{"num_hidden_layers": 14, "hidden_size": 256, "n_experts": 256, "experts_per_token": 8, "d_expert": 32, "d_shared_expert": 64, "hidden_act": "swiglu", "moe_layers": [0, 2, 4, 6, 8, 10, 12], "router_score": "sigmoid", "normalize_top_k": true, "routed_scale": 2.83, "balance_loss": 0.0104, "balance_bias": false, "init_std_router": 0.0293, "lr_router": 0.00148, "vocab_size": 27858, "norm": "layernorm", "norm_eps": 1e-06, "tie_word_embeddings": false, "optimizer": "soap_variant", "learning_rate": 0.0054, "beta1": 0.95, "beta2": 0.99, "batch_tokens": 131072, "max_seq_len": 768, "train_tokens": 783400000, "max_steps": 5977, "dataset": "wikipedia_en"}
Below are experts of layer 10 (counted from 0) of a mixture-of-experts language model. Rows are named router (the router's row for the expert), gate (a neuron's input weights, with its number), up (a neuron's input weights, with its number), down (a neuron's output weights, with its number) and show model dimensions 0-255. Each number is 128 + 24 x the weight over its row's rms, rounded and kept within 0 to 255. Numbers have three digits each.
After each expert's rows: a language model's description of what the expert responds to; "gets" lists some tokens that make up at least twice as much of what it gets as of all text. This comes from a sample of Wikipedia text that the model never trained on. Tokens count by the router's weight.

# expert 4
router:177117146114129103123150096123160110105153146163103106122145114116127137152138131145099141136138130127088125085130149147117126132103107145081136116165130134111142146149135190145104140107129063110124110131132138146154147120121121165135148077134127092155108100119103091148119108138097083142132135143122147163152100111100115161133145125127144148119133051165161140135141153129077103110126171107125123106147132113154126137127094109110136136093138124127109106154146118158136096183117178149169109120127139118165129130139102138126162116122119161114140130119080149083072152124096097125144123106123154095134118113133188085134139121141158102129145102125090064111063127137086134133113122151121107121188154142117101159096107143159116147126130122147143103114114162109103108154142069
gate0:124094142098138172139134132113086116124115173072122175143139115146153145117126128144112146137169129162091152135092130142088115178140157133092127154173090108122125135141159140118130134130123089115184140127131127149136144173113110147155134062160114131121115113109130113167129123157115071110061155110158169113114139098142117113141129117123136108102123126142200106152132144119104152119070119117139136106111158147117108098113107125098130113101100148118117130127122119138133124175133145110170192110150147110106107163146118186109127172140138158103097131160145165095118091143128101130142139113113099120144091087123125114092121147095150149109140112155136079143103153157093112111114145158131085125140127149143125163132136149158123125140156141099119112095125129108109104151095164
up0:124122160146113129131163095124119119147133111125153145157120140138099145142076167144134118091147107089136117115117142118088125137151127134087142141153105066133142164129132179135094121120098099151138113111127097086095158114146130152115128130116110133161114095084147104105099090135129119128130151124123074157143122118090089145123148128099135198140133127128113155136123116104133098137135119194146111147138160072104097101120144152133117144112116143099122146159138192153113121115082163137106157149150113181144172103172131145141135093115136142100146187080139099115096140118130135137098101094149163122175106095126087136155116104119149126128167153093139142125116099113125152127138151142170116111127117152150141113168138151114115135108099130150159129162171160112097131107139097
down0:117183121150099137146104151181133124129124143125119121155112137122125152128168100114111135114094127122129139067130117128124149083129155159135179166177108140144150120094115132129157143096124139111132125138125109121129196101161098118111134150145157146130111133127128163112150099113138119108146155108084138159132115137157127154102181115108087130112123070149078118083138142132119101148130107151122127196118066135087113121145125183141157130115123161148172134082091101133108161128099162158133124119087136118138098088151144120129096099118152160135094086142137107150161124133134164128158140120138094106122131119118093136136103128088116100118134175107143113146117159174098124142144142151087118114139138126150126119138089090134117134140088127152092114167107154146101096101138151
Digit pieces of multi-digit numbers in tables, infoboxes and statistics, such as 1,735, 946, ages, scores and page numbers.
gets: "1", "2", "3", "0", "6", "4"

# expert 24
router:149170144153109105139103095126161135125142135097101104134154123147111133159122099105165131118149164095093107129135140123109131126109128085085144083120143129108121140152137152118113148098108090153103109131144114155144150095099105151116116103133132129154096138121108099150165126133114116135125116148110134168146106124149161155109120111139152141135171102179152096147122142117101067087153170077106106098162132106166146118120114118141149144102104127163106162145154110164151124169133172131122123122133175068137154151145101090112194107124123116128121127148087115134103127150118148115135110096116125102126115107107128122103126134102106124133112078098077105159081107147123168175109112139130144161142134170091082135096092159150151119103145131121153126116145124116083102148153075
gate1:159127166119136142125120111099153110099122119142156077141148118105080082127143148120142148131128136117091136116140120143110120144121187130113137147100151160138142144191116155120104139090119122130102155131116118093155162126130135121109150130127135162141102123144145120125118149126128111133121162119148117137137102129145030158096100095144158134120117119133109127130109139131133085099122147124139097096134116110164168113128111103113079194134131099170087120131143079127136090121135146111163082148132193145120121106110110100091122145138151140093127146185120117139142140159146115131074136108143135104104139130120128122165130137128119133198112110178097112150105176101112111121162107171122131121129110120112105116100119149090140131139059153139151105161119109160114083147135137
up1:117114121133154127138147156096132150136084110095094142137111157130152119148122147154131195155105150109117107129135115132101173112121159105116117137142114143106079147127126129168151139093108103160124154115141136115119144144130122134123155163151102134142141112122153146123150131145124106143116158130093124145140128061120118153128122128152106176149128154147156111121091098122122082150125124085068142165108179117103153147145102154106113127067124143172114121088112114151168094138110097107109106090107156192134138169121100083167181114105120162136114119189128138109134094164129094140118090137144159106082138101133120129110169120161107167118129105149125114111085085119139169149093142130123109113114151119071145152115162141142131145129134119161126122116119157100110109112133108
down1:081123128147104115124160128118120146150137154142125128113178129084115108161153133131116134150150061145108101149122143091147112155120119131174160103138158126175146117102117135112155132105140115114109099144151116161159149134145122147141121155139116121090143142169113158121147096107112133143141113137137118109098107114154118168130094134137141154118174123162138135111095108127135125115154080155106153131109140131093116157119120157108091161092110092098118155126075173110122164111087103126174127129096161129092140090182128106144120135098122109144121164125097118090128096105187075165113151129141165100142127112153162137161136119139139130098098134143164088123128097099169132148116151123101068167100149155111085146112162136136167133095099131116126132117109154123110127164126093
Cells, bars and line breaks in election-result and other wiki tables, such as Turnout, Swing, Informal votes, party names.
gets: "|", ") ", "\n", " ", "Democratic ", "E"

# expert 35
router:156153144098110105113118139120167136107136147126099153119152154151141105166119080115098153144128124141100123082101137121121104135142091097094106111150109134149135163165168159101075138123127118141121135104146113152118174143121098168153122104144181085196068133120112124115156131119120097122133072127111112158145127111101111151173105083149093142105150104164124140159125142096121144096155164090113116129153136129192147122171116116112131090088132133097140131137150120144172090192143150148131132096147168090155127131118145133131145112125100124108146106115125170131118115119122117156135130098131126104113143119104134083150155162112127083111144119127128090105100111121101119142136141130152134137107170123111112117075105118141140130091114158131164131113104114139107083123174110
gate2:188137153141133122096106118130110102127138131086142114151142103142114147122134127166148094132108130126104125132087151160144113168117111137130122097121109124164111188163136150086134149087136122111119111137153107135117150149129119119142133132138088148177134144115083170093067115117124136105134153161122130152181129089116160146138136080137124112150132111127124169127168154050119095108129150186062158122068139117166154153133121093105104118114113123122129169150135117131102108141119114131145109102127102150096113126139124081113143088114126157149140144155105183133125137147104145111104145067144142101130092150123122140124115123170148098135120135122173114145104169152152140111148176110123111105088131142091146165154133133157112134093131088133127120130131159087138131121131123
up2:073158144091117107126130148137099130078118155130117109121147163145160120131110105138153143175127122128161131102091131146148123091116126111111174115126110126197168083172134132104102145109117138140090154086121117121091173141142101101163121143082145076113126133119132146140156113093123119153123139138163099073154156171146084159079117129143126135113174177121125141169154132099139081138135134096156095150156146111168149129146102124133117101147137160127167099149104137108142133139154094111100112165126118119110135143147119124137087127072124095149141139099139123115156083117113133149124098130145164108107113108093132135128111095152109113101134134167116119118118129113134148108164094092134128096112156115154154134165132092115151165136108136158131091140130129151102092128095094
down2:147114164113142128117073078117125130125132171114173117102118091146144155156098140107174142124151093115127138101134085156106111131150151124146042121098124129099131121093125136103123085148105148148168131142103129123139108132133180088128148211130143147124134110156127161132107167140143181132115173129127091123095098091106116153097132129106143100081144148117122104135109129096121087131144099161105112121099134113184152107091169146131153140132144149116099163120127147123095126107122146095097103138161101124088135139148137108148130120151140122160087099148134154130135151139141148118121158138130173136092112150160086175152110160170133124149114155149118120121121107123147137114165115114122141089118127151109160140119116129105112122168108142112163135082151141102115134123093118
Chinese characters and romanized syllables in name glosses, plus given names and pieces in lists and tables, such as Joan, Brian, JPN.
gets: "\"", "- ", ". ", ",", "-", ": "

# expert 18
router:136179113114154145181115097176170131109137159117077107106118156155164121187145099136145127132160108135117119079112163119118086082131113118108136114117106132132127135147133153145092168091133083147141117117143141166120144152132120158110145112149156121165091139127103098127133136117132088120140127122111127141141112143111171168136118137155139146133136114124137127093172146116106094106124138106134122140094143160130156135118118086113166138089140117137148173142142119152150102147145124105140121150095166130141125121116114112120154066139083136106113133151098155096075097153115144101165163080142122114143078114134165123143117124116113119116154097111101104122080101083122181189114143125113139124154151146083086111128120128122125133120106131131134119124141150122064107138175084
gate0:199115120153146132107139095107197131088172138091163133134113122135166148147143124120124131138130162147134113139124123144124159143131165096109117139124147122088094147100100147109178145106139114143156110140151164137103142131145113117122085108108114118143106111120155113145155101175130134134126133136152129084133149119094167115137109128153178192102127099108101152131119128128139122132128136099122130108110118101121135135132124114132114141117148161141160161131147134127137133114092166131098136160112142133121106108164093131105109137137121097157107119121111128081101124098070121141106142114139153111140111161114164112197141125126152128119142114053172103128143110177092129163129108115108062083146139149071093131129122176139130087122147100156101148139147121081095090132126102
up0:135085147174139143093133163121101125176120143117152133187128121116101163100094107088170100136109161113116139119119133126114118142106103131163113130098131163155135101102144091091153110129133163122120159123146120143078113116156100135135111137123147128152174136120082127125152110141159119175097087133100139113118090103162089087126108099130117135129181123137143151132137122135170154131099129102172130110158096110137095140123102120148085086134136136107141119137095134149124135173108179132116129155133144114172103125139104108097120144121084159136112125146148131160147104089104133160135114126166127138195148156138115101067160148076164141120166120130134109129119087164098126121129097146140107140123110146117119167153125134143106113119123147107107140066129174151128128170155127
down0:058122154121141110154121151126109132065151127144127156130187143107153135100134158101153142119146131104091140128125133130157135096138167107136125124146114125120084092134119129088099138101067092192167131132109155127129174131089117092093168122120159105125152151164113098095117178081180107156147145108103133103129119100155133133095125110109164127117111125181138134127125128126143108107111119114107161115168079150128104156089130110135120134175144126121096122151084130113132136132108158107136124134107140121107176126118129125135145129167110086131160087132120104125127161131137115129148122170121127115143123132109155140105130100148144130161165132131158113112099059176155114145130165123116166140107111142144108157107153138132159126111097108147165136090124178102134114112132128
Single capital letters in initials and abbreviations like J.S., U.S., Jr, Inc, Ltd, plus table cell bars in lists.
gets: "S", "|", "W", "C", "A", "H"

# expert 6
router:117158129113135073120140123121163129083114157162100117126160170162160113152120121138123091135147132069120099094106140136127125129112129120123153099118104140097116130162133110136113105113188063132139076132167115124096153133101103156107095105161165100150105132129109107122136103125112111127156129150109162176135124156084155193138119106138151116084162132131114077113106157118092118099121155118125149110113109132152178107144092100131153127074171114114095128169122141191153089164125168118126133121133129126140124112112149143122152125125104143082099144104132148119094174133130125149164099096110144074125144148133145116172134123135137157126130122100122089125101132118123140161114082111130123146156162141129101103112107107127148133123136110133139158121111128128075099122129083
gate0:122110154122138140118132077100157142110152131121115108142137146128079118157135144140097128113159113134091146102175136137119128138081145083114163131194119142160105168136123140085076158100139114135142145101131158114123159122083161136103149127161103092146128141152111137133144106068093172122133142155146148134136159095149126123134138131154128127130148116114092144129140160145114123130126134103107151103104136105142135119169091146121122168113132131092097141139100131132111127147099123121136161120161105165086126149144153107138115132137126131125150167128167089150112122064146086155165140099094105105126108134148138182105110117143103167076112070096180138146134140130114154149130142137090083159152132074154131137164089110127127150150133128141084118178138125093146109121151117
up0:106131159152131145137112139140130094145133152124097131141156121124135123126127127124155100123139112121152102146132151123158058177099125124139092103140067084096160124128097113205154068175130130178166115120131104171177121157162130081122139119096100143097143172095105112119100159190112134090125149138127116112109129120140135161132128130145152119096109127134094117127139154146124178126154148146107150117113157113107149142098088118128101127138106079125106107136159117112124170151091099111151152144144127117129127137112079130156140094154136151142094111146160139143117127070139180089103125128129093119138134163087101138097140148133113126189114119141136145101145088145134147104115116147097146109113162129134150127129110118152101114129167127127112150159117137115154162105137137
down0:110127122124071136147121107165111115155136161098132093112156090148117139164112135126139152134170134110187116159102116171123091109139124160140138130074110123114152161197115104110100193119140121171126098119122127141125109155080125111147126141142143130108108094090110120110159131161122092159166096116101094118109108132107130142148124122174127143104116135150093094145128141111111121164161088144123131076113148149140181142156154121144112155122126121120124096144108113131147157136092086124132160155080120117133109141131118117123124090121103073131134152126119161133145159118153124080108150130157105133107121166176163145113097133124109129139152124110132111074135123122145141078120137120140125195137087150127098098139150171124104099193124128099131136110132135125133153144131141
The arch in archival and archives, Top in chart names, colons after infobox labels like Type, and scattered capital letters and digits.
gets: "A", ".", "/", ": ", "-", ":"

# expert 16
router:131162152113117105163096095131161115115125142155082096118158118164130116163157088127112122159125135114110092077157145105100123130125112116097112062128082097091118152127146159075127140132131073132104119115186155148103142129103131167154129118144170122169088132141123073148138147115100086126141156135098126136129095137118140146149094134141142172075185097123168128094124143141107105141123144099139165117154155133141135122166131143113158130089182130115121133149134132172142135174124139099145082104112141129122129112142103096120147120157093163145128122149087134092093159130109158168123130077106116125113107099122131111136116138128126137135119100149126096153101111105097157144127135115131129127092140179119103121149107120154134123132104126140128116104150133123079091147142088
gate1:121104121107112116157126122118116176096164163094181125144164118159095156150139103157107127151147098145118149127162156100140130175130125131110155119099117123111084102143107126103116125117108145183114157143096104109122142057174104104204139118169132131153117107104154156169161092150111129097143139117140142114162140145068076146114134102164171152117139098122142123137145073123083124141155124132158120132117143174135142148133127144134158160131119145154098123156143105103127128098091171072117093073113145130151111144090163164090112121189142132138113094129107123138138110098133164103105136121109132113121111115118118146102126095122130153129109137130129139134144141136136125127097123121071126104140154131132091133106138088111136152123133138118140146082169143124126140146131129
up1:147119137111135147109185121133118135110175129163157142136108107120113159092126176124110078108122162073143147154107123098124144149154148082110078113114101131117134130176127091105159104131096155127179140168123133124126125139155183119159112145151137120154125097129096152126151115128124130133124124144106122116120140137116142105123182102119140187151116151128089158062142125163112061134125078134139150122132172136142148127131129128108141130128135094167146114108124136152106147125128139102089126095122162120133172136112117159094161082143144085140113132108143132145124157125168135071116113140090132141149102143102098132146131120140138115139130150160157124173112173126103084117172148123094148121118129102126139145092153133101130121125145160109139106097182078152116118087112118
down1:131151146147122151156103122158166123105142141104117130086147164128089118145158049117138136114171089113143148105117119093155129141118138108130100118126082098105125117116102110119079132121127151160143091121158165140169109112131146144170073142121151105158140119161157110118114158140163122168142107098171087126103112130154132132142131103117097145114154144111097138166133180121158102159145127113175093165117163110144133147124160148118121096137143119117167091133137155119204124102106090095115120114115098089119123107151135139157140114109103099151143102141150104113085170138158106121111092099147128172115148147147100113122130125107108154105108149163106120161106157163177102125122110127133149136118141131114121142111157110110100128153084147141135079166116150116125111106148122
Final periods, closing parentheses, colons and table pipes that end a line or sentence, also the last word before a line break.
gets: ".", ")", "|", "==", ":", ";"

# expert 53
router:116151127118079137138156118165150109112151132128118099111148150171121124182155127137126135126130162119084095113152139109083092125091106108122085090183107133162140137137150114127082105118141064101110120131149134125130127098084144134124143106110149145176108128132123114124130129142107111129109112128121135141128127091109144138130137096120102159069170106152073112159139129149106111060129118122133143121146103110150143130140108126144129118106136132122134149125161094174128140140144167124167159115113184135140123097106076145135161084115142141119132120098102121093072156137073131123157121068116139121106134096141138098147136167133147141131182113133112119141070123132084120153132130157130124102111148143108131128079113093142100160147157132149146151134121151111080111135149078
gate1:160101142107128111101118141130088092115136130144115118119147115118117142145149106135115135136145146148118114123140155166098142102122084123134121125099099135132187166146146124130088114113159108105175119116172168154081124122107115195092112123182105136128088081091096136158129114125152131102082133125154117148151115139093175138126102131134138168167161124153126179149105178116132159106107136149146099103100110144131114154153107105112119126126117128048160117132151123123118160182135125155168161110129137155088179120106112139125149113102136086155161153128051139130114107096122130113109141128139128106102107092159141123142132149109138130154147132121128132134118147091100135151129134168133162141151099115108150150120118144056101117112110136141109110140142143094128156151139132
up1:132149153122162125149151101194103109114121147153146112093134148129148135123132147130098117142151123128123090143105127168124103163067163077111126133117085096132114109104136127143097135122125162161150122080134129125164109086083079157125129046133154115110142128135173116182119153104103116129126121129177156127131169127114161145133122152160095152186135091156103087096128151129138144143096127178097124097115131129099116104126111149124117134127131105134158161114146167162127123158163092143112132136138148154138097151150124109122113111150108125131123135132073115114109129136104135136164159089093141132097184131065157086152147139142126133117098134097105117148122120140119105114164120111104154149146151126117126136158137092167138150111139130152114158103162152172128116127120114
down1:132109126118140148139142093094103108136123133114119075098108119170157144148115109142096078110106116150127130134138110155195099157096081118121138146087124141132123097133149086074129094097139124122135108143128145119128117103120145106159144092141113164096118120139127180104144132121095151143154150179138132099091141136140131135142177188125099131151134154123135161152090106112162166131083121105104089079099144168142130121155126151125136138124151134170130125169151088154117111114159123120142099112172123129109121116160120165173121128104149119132096116095140137169138133146154129143086122135122154123129103123132172094173125153110089121124137090150101078159158128147115103117099148125148099171137143149101171147135128130132132119106125129146164099159111099107147163096098157
Middle and ending pieces of non-English surnames and place names, such as Moris(ot), Hem(sk)ý, -burg, -berg, Esp(ino)za.
gets: "'", "in", "on", "an", "z", "i"

# expert 3
router:106151142098109097166161123169165123082163126141096125132141164144114117171173117109111158142150150135085117120156153091090098116122101124102115094159151128132129122141143123131108143101127068121108106133152125154143138097096126154151097131136150120157101114137118096140146118131117121143126115125099152149135108092132129142124156119131122167066176100146110098140133127145099112092145137105127161122136118104157142094146106150142150103104138119109139135089118136181125130148152164115148122137156181092143127093135089135139124113099115141153138126137116121110070172150078149159147130110123136129091162100145148110149132120128143131127200093097092075121082136107077134144101113121138169128149116134139135114105104142146126131121160171133165153154145119114080095141126065
gate1:112147121116150099149162094088129099131155145153086102125125145130143140157107102108127163124139131120107111133123145138109138210093122157128117150141150126114126131148109178133075133139097089121136170115150138125138129108103142153180145169132197161153121147117144142099162137141127102115128081116122140099125097084143106126097136105144154176072141068122136137077103134115115147082090119104159112123163096117146178128140139130042180146115145122133147104105152114119158107125121128123090097143134161170178118146134104135115136107116143092106154099115148118138134124103128097134132135154130135161129133095115119091106130139147119145098153109146129123101106099128115149143167131124139116140124072090113162113128104158101145148152148136144140129165111150128123116136130099
up1:089156131089111128127109148154136066103119146165128156090131163118133117133152131108095122149155110133127135117087144098084174136128085117123145182142108121089130092115115121136088103147118137143101149115110092112163130108100145101113129152161089137165129136147127137061134126134169107176100069127139173138128093136111168165150129099184128141093105147102094140138148150136136191118139157131099179097136133120143168118117118147093126141151081118138118096122101146149158150111191115132168126141123108126134127127120161125122134139148110138123139120131113122142148110128110101147083141121117117129105074126058122160176126093126172143094140158111110127117141130115155150124140133130137134123136146139135123155135118142111144155147134098109114098110154115166099131094172130
down1:170133105180146104116165141122166147109115156149121136132111083147114114120141130059088154091116122121134159174160119097118150136131137074079138134153123125122102148119127104148102129169135113123136120181105155136120147092149159109135112166136101158147116119110084135114138105161151168118151102103130111147148114134115085120161139128122111172075112136139132110097102107149134140134092151116136154140126091169141177137137115097164131102167123137184090123116112088167139121146129133127155119115126101127136097171142110109100121112163153124142108133136115112162163121105140133120071097135106147134152083102164127128085128062156121149151130109107163111130154150143150112153165114082115160147112143121126112129103084128162123104144153151082135149126144150112132111107104126
Final pieces of place and personal names, plus last digits of years in birth/death infobox lines, e.g. Zrenjanin, Atikokan, 1994.
gets: "an", "a", "in", ", ", "ar", "al"

# expert 12
router:102159138125098100111122096115133119104142181159095090121158118181146109143136126141115148172139122115109117135140148109089101136112114124072107088125125117131140141160131166115132104098124078127117105120173141142125140128106143127121094116167160129139097126151146116127111137153138143161120114149117168127124096117134136133140145104150140113099126145192137127147173140082105162078106143081143128132131142139158131118158119138109179161097100120126127153146149122138146117199160147125137131084126099103127152154134117146136140078134103137130096129122114131095100183119125148141160140114128116103109108115119143140144121117125154116137154096068115101117136146124110164164096111112094117146154189167099096145119109118161149130124102150112157145109101148102087078130120048
gate1:166128112144138129075118111130150173115115132141101064138118115141164137121121119166101145147127157118135135103117135087158125124124126081101114124116126171134142123115088128108123145159125113132119095124159107155174156120091157118170094137086133091110122123117121087133151119119118118136151133179148164130108129182108134075144144119124148142136108163160164172152141108136072104128144081134122122130127149128156140104144130151132115142155144115131091154148120111163163116181093156116151117132116142118140122168115141121149069142115088148125151127100147142103098106136165150085142139126131096079104112164135158120142120113125102099116168113128091118094125188126115133157122124133118097171160131133110119155118069125116093149166090128113169143093072134126128101133148100
up1:108109115131137120121163121113103143126099126145111125117097138125158129106109145123133110152120152117115119097113154159134121113121134091134123140180162191152170130146141142098125125118095162117148133131135119125123136142137106130099117113101133144119148111149118131114140066076178119144112114137066188150111156102151202105128125089164122108145130111137134130154103103165132133142127106157090105096134086148169160125128119150131114104136147071132084153141149201157138098071125096093113123131091129133107118109120140135122114149178169136112162165094146132109125111113154093154175139156136119136159115126137118120146130107131124141088189112115136153110106138109112138142136140115159129162118123106118150166134121123106108133131139140148117144194130087056142121115147125
down1:086108110085125150163128136122130118084091154147131114143131138135101136076113139131144113141153136109117148113096085126096139130071128115122161149125155178142138167102095120144137144124139122143109140137139154158112163153093165140153178117077103084106158118180107145188147133101128102160092176148111139142131127130128128122134113148118138141142101156129143112174103126107106119117135107127132126111129121107176129122112113107125142125178138129145131135099082103153072135116121102126112141097106121127124130149163101114144074130128111141128136110128114170102081132074116167124136116135140120101143146092131156135138181165108125123155148135151161101113095144165172137129114161100133129170147097124131112158057106086115134124139139157110120111149143154096138090188125118
Prepositions and modals following a verb or noun, such as under curfew, one of, would be, became, to, with.
gets: "to ", "of ", "under ", "into ", "in ", "would "

# expert 60
router:137141162107101151132116113160122104130152170122103075105166143169116136152145088114126131148134179116091112124092149134130095121140093128052126102147094141137136167140168175091116139103150090112118141112180097166154159135145145171127096137119150088167091138160089142127126133095112094113148114159074116144158090153134128140162125073165108150125144128161110139141143135110109130106142156104086127128149121089193178132145088143114137116109140135114113150116133132127162112165138156099125136107140156109136139107137141101135175093107109145113142130122104157145126115141115124117145137076136131060132116133116131122096137105126132103118161094109104083148084134125120157155124122118124122149136138143109104157125079137155127132099138125131123099112121107118110112131161092
gate0:109117133096089148116154144117154126161145120098138144101142128162118134137110159096131146140087151148119097118067129112104144094131165181114153124125139151133144144128140124079146135161117116129136154113116132148145142127134157117065132140109126083154075127107127117160133114127108104082159125169127103106139099126079110124140108171103085128152127147127174183151130128164120108117095087116144150148148094165170128133093141120135078159136150124147134118140140079130119155130104140109147104108173149116158138096107097105167159109106086157092140133126098128132137112118152123139164105088155146095139107100143101153131129139118121116182119125095129135129113145125134209140092134146124112110139159146123144137159121123122115140178148135151074134137100103188106100125142118
up0:095107164156172140099091131098101111123102092131107092108088144121157143127126116192121144144147145152115163142122152155151160131149141080101129113128077141131114147140138127160103130127148158088160130142117140160090157142106163142149124135140125158123151147118116135150144090112067108137161113129099140156118116131129130129158169171172161125150112125109128139094154164117133172147150131116104123121097110117136088123152112148086191137100101112168122114122157142113166105125163148144130146131103118137144170141111119069140104117170143075113156102101137120152131144149127104159079141174118104117122093167146163101140123113113141153154107137090100117082138099133137095123127119141120164101160129095146100131112102170166137085130111128137138142090113116100127141106108119
down0:082147157138112131116124130107126131137121132109149158140142163130137136105105135117170152139145127088109151168085138143107154119171117095114139120145111202109167097128174144120134114144187098122174076138163103150105147140124152151136143116135163108182090112130130089138183111166108129137153079126129110136182152147158140143132118113160162141148182099153140115099138133125125116135128080110122149113133129154119127125105115138100087162128135112116105126104126153119126105168120131143138081099112115115165112141156100122115091121130143115103087149133130095148158131095083148133138109179101136090130080098112139117097164105119075130109116112161099132087127120132136158143163119116095182123132112108148117141125145160110130116134078115135142131145128112090166150140129096
Words inside quoted song and album titles, such as You, My, Love, and apostrophes in Makin', Sittin'.
gets: "\"", "of ", "I ", "on ", "You ", "s "

# expert 36
router:138132129126125147127111114134140098120091145129118112115160192158116117134141119117119130162165155105096125136106139085097099122094091132084112105106143119108123163131169160106081134098156113142123149108155094138145168101092147142101107103148122071158095098150130112144113126093138116120159103139118143157140085088084140178110143119137119148148188058168126118126131156120115116114128165103122104150121142109149160137121122155146131141103117095155136149144165113156183134155153119140136113092147154094089123120106094114128160130102114109114106134151083155101095114137116130127133129101134154096119144107131141144145153161104141099115141094099131092141105143119131141172115110116099107148132154173106105134102101127101126112107121108124163151162112127128100101154140041
gate0:124117132137108123177129145164121135144138141099165142134134147103131109126146116143156105094128145099153111144117134137135126129107124131153124114111139096162145137078140169061152115116086129151137142116160104139113138111114182151119137078131123093097085135122116080119133123129153139159124149128144136086105125163142110190097128091131169165158156097105136146138131133091101132138137110066170153125160133102142146087136112165174159115080107158137086123153154134146163174102138134104140086105110095109115100141118151128142167143119150101121097100107155146132111099121142112157154137173136106110137108139066117123116113146125122131090137136102143115091128107121123124127159149096103102122104128076142095149144122160087121136095104146140162156166149170161111099125097136
up0:126138133170090134139135145124163149127135120102158104113148125133149172124106153136152105117118125122130141126117096165103143077104116127107123129153153164147191148128130102109144120138062103159090132143128135146140109110129203163135128119150136137128138189124119101125143138100167134085116126078128130123114158122156114108129118132150152155121085157158148150099128097172133106146129171096127156169160133133142156140172136091111141163135127119146111122111118116144129119115118099130200145144133128112124138165142099142137141114103149135151166079088116120097116134132095144117083095135109105094111142118061140102131118094162114114129125143135114114135113089132145090153158152090118078107136132089108135093096133112123186100157131153159159099135124097106111085119124115
down0:123144088143136117124072116093137116146166151084106144119105128118136154083121096092134117115146143091150137111135105185130130140146167138158100110095156113104154127121071121113094131091144109099117134119115176099124109159156119124135124107117115139140135145159114141127144089153142133149123155075130129115163096100121171152118148125133160180139108157104140134127174125118121119140112142101140125204134092168132136126125147139124130099069071142117068114168163144135139148086128145118088140124136123118169143143101171103140143126127135079161082124125119152106072109121111136151156125109110151118085152131183123155122127135166139163145127156142132126094121129152107131127125121145129116181192160147153151105131140112106098110132142148100117137132134150128097126133101125
Header words in tables and infobox fields, such as Constituency, Candidate, Votes, Name, Date, and colons after Order.
gets: "'", "\n", "% ", "— ", " ", "As "

# expert 46
router:119154141131120130151112122139160107129120145126091122134138175153135106186159152079097148170149132140059132149097146117104117141145112146113099097141087148130155140131167149133112137095157114111123096111189136118142158133106103145155102098130142133142093128128122058138114140096112123136147129147097136134148119143113120130142153080122106144130131095171131137117131124091090109110139175109102139143118141150162118117097097109138141139133126120123128160135125175134135087170116133115163121106128175139148084147130121124108179097139088153118144135124129156124088146084108142138131173113131128102107145108128140094142121129129157109120180102108128091115117116155100160160118123129161131126124136126151092126104057109150115152097123140109086080120162156109085069140130075
gate1:132135121092113167129146139181143109141102117118120148166151120118148130122172158106146139159119115132125149121146116092153128124192101143147141117106124148096113108153164127129143147157100142145146110157106169110114115115098101164110149106131131110156125148117155082123145102140099122133113137185145113109111102124131094123100087116092102073103145082159148112120108180120088159131118121114119130115092161129112105105145129134142106131128109101115117092163158155134158146128148111117100094110143141106159112121073145084116135134141146135149100101134110077129113135106142089124128164143125122154141166096106162143138154128076171132126134146161131102136116140183109147131121163099114107115129116120202097180107116124099143157159161102123142094099106135121118069167148103
up1:137086110141132125105139129098142122128104108134134118133109137155143109094139119106175077100140095136155100119142125123136153104142166141119156120126155128170087119108123121122096146130091122133114093163050090145131136131144138137137099096150163160140121145164185118094095155146080118155119169074132118117127152116112144169128138149136104187085156105132158115176112144097123114106168120104133128148137132125117161196160156125133152155131146124130176126086137121154078132107130129116105146162104095105130139107109135184115116119127113104144132164132109143097124150153130144087125090130130139142097127125124114155134120144132140140188126147132107132140114174112120128106095135138112170127153147106127123126117156137139106084122082123191163110130121127181128139076116122
down1:162114147175106146123122131125145139092159102168149128116155145132101110103149154119133102119167167163098120135112157133120133156121162090130121151127101096085138169109130128144118110126137070114140133129132137072161148118120144142135111174164138110132131083129124153137106143080129114113179117142167163139150121152135128120154117170138109118149138105071104133136108085132123099126175122142099103142174139153131150092142122085126142111132117076101171089136127128136098102125109127079144117140151171135134143147159135135089162153117095134125170122110160106155132129105134110137178130089141119052090138092131133145105090131116147163129115144118091132085130153135129127139151131159114107121117107117116159079185121122148129133106146105085154157132119122107118157120083104
By, of, for, with, including before a noun phrase or gerund, as in "by having", "the praise of", "including".
gets: "by ", "of ", "the ", "for ", "to ", "with "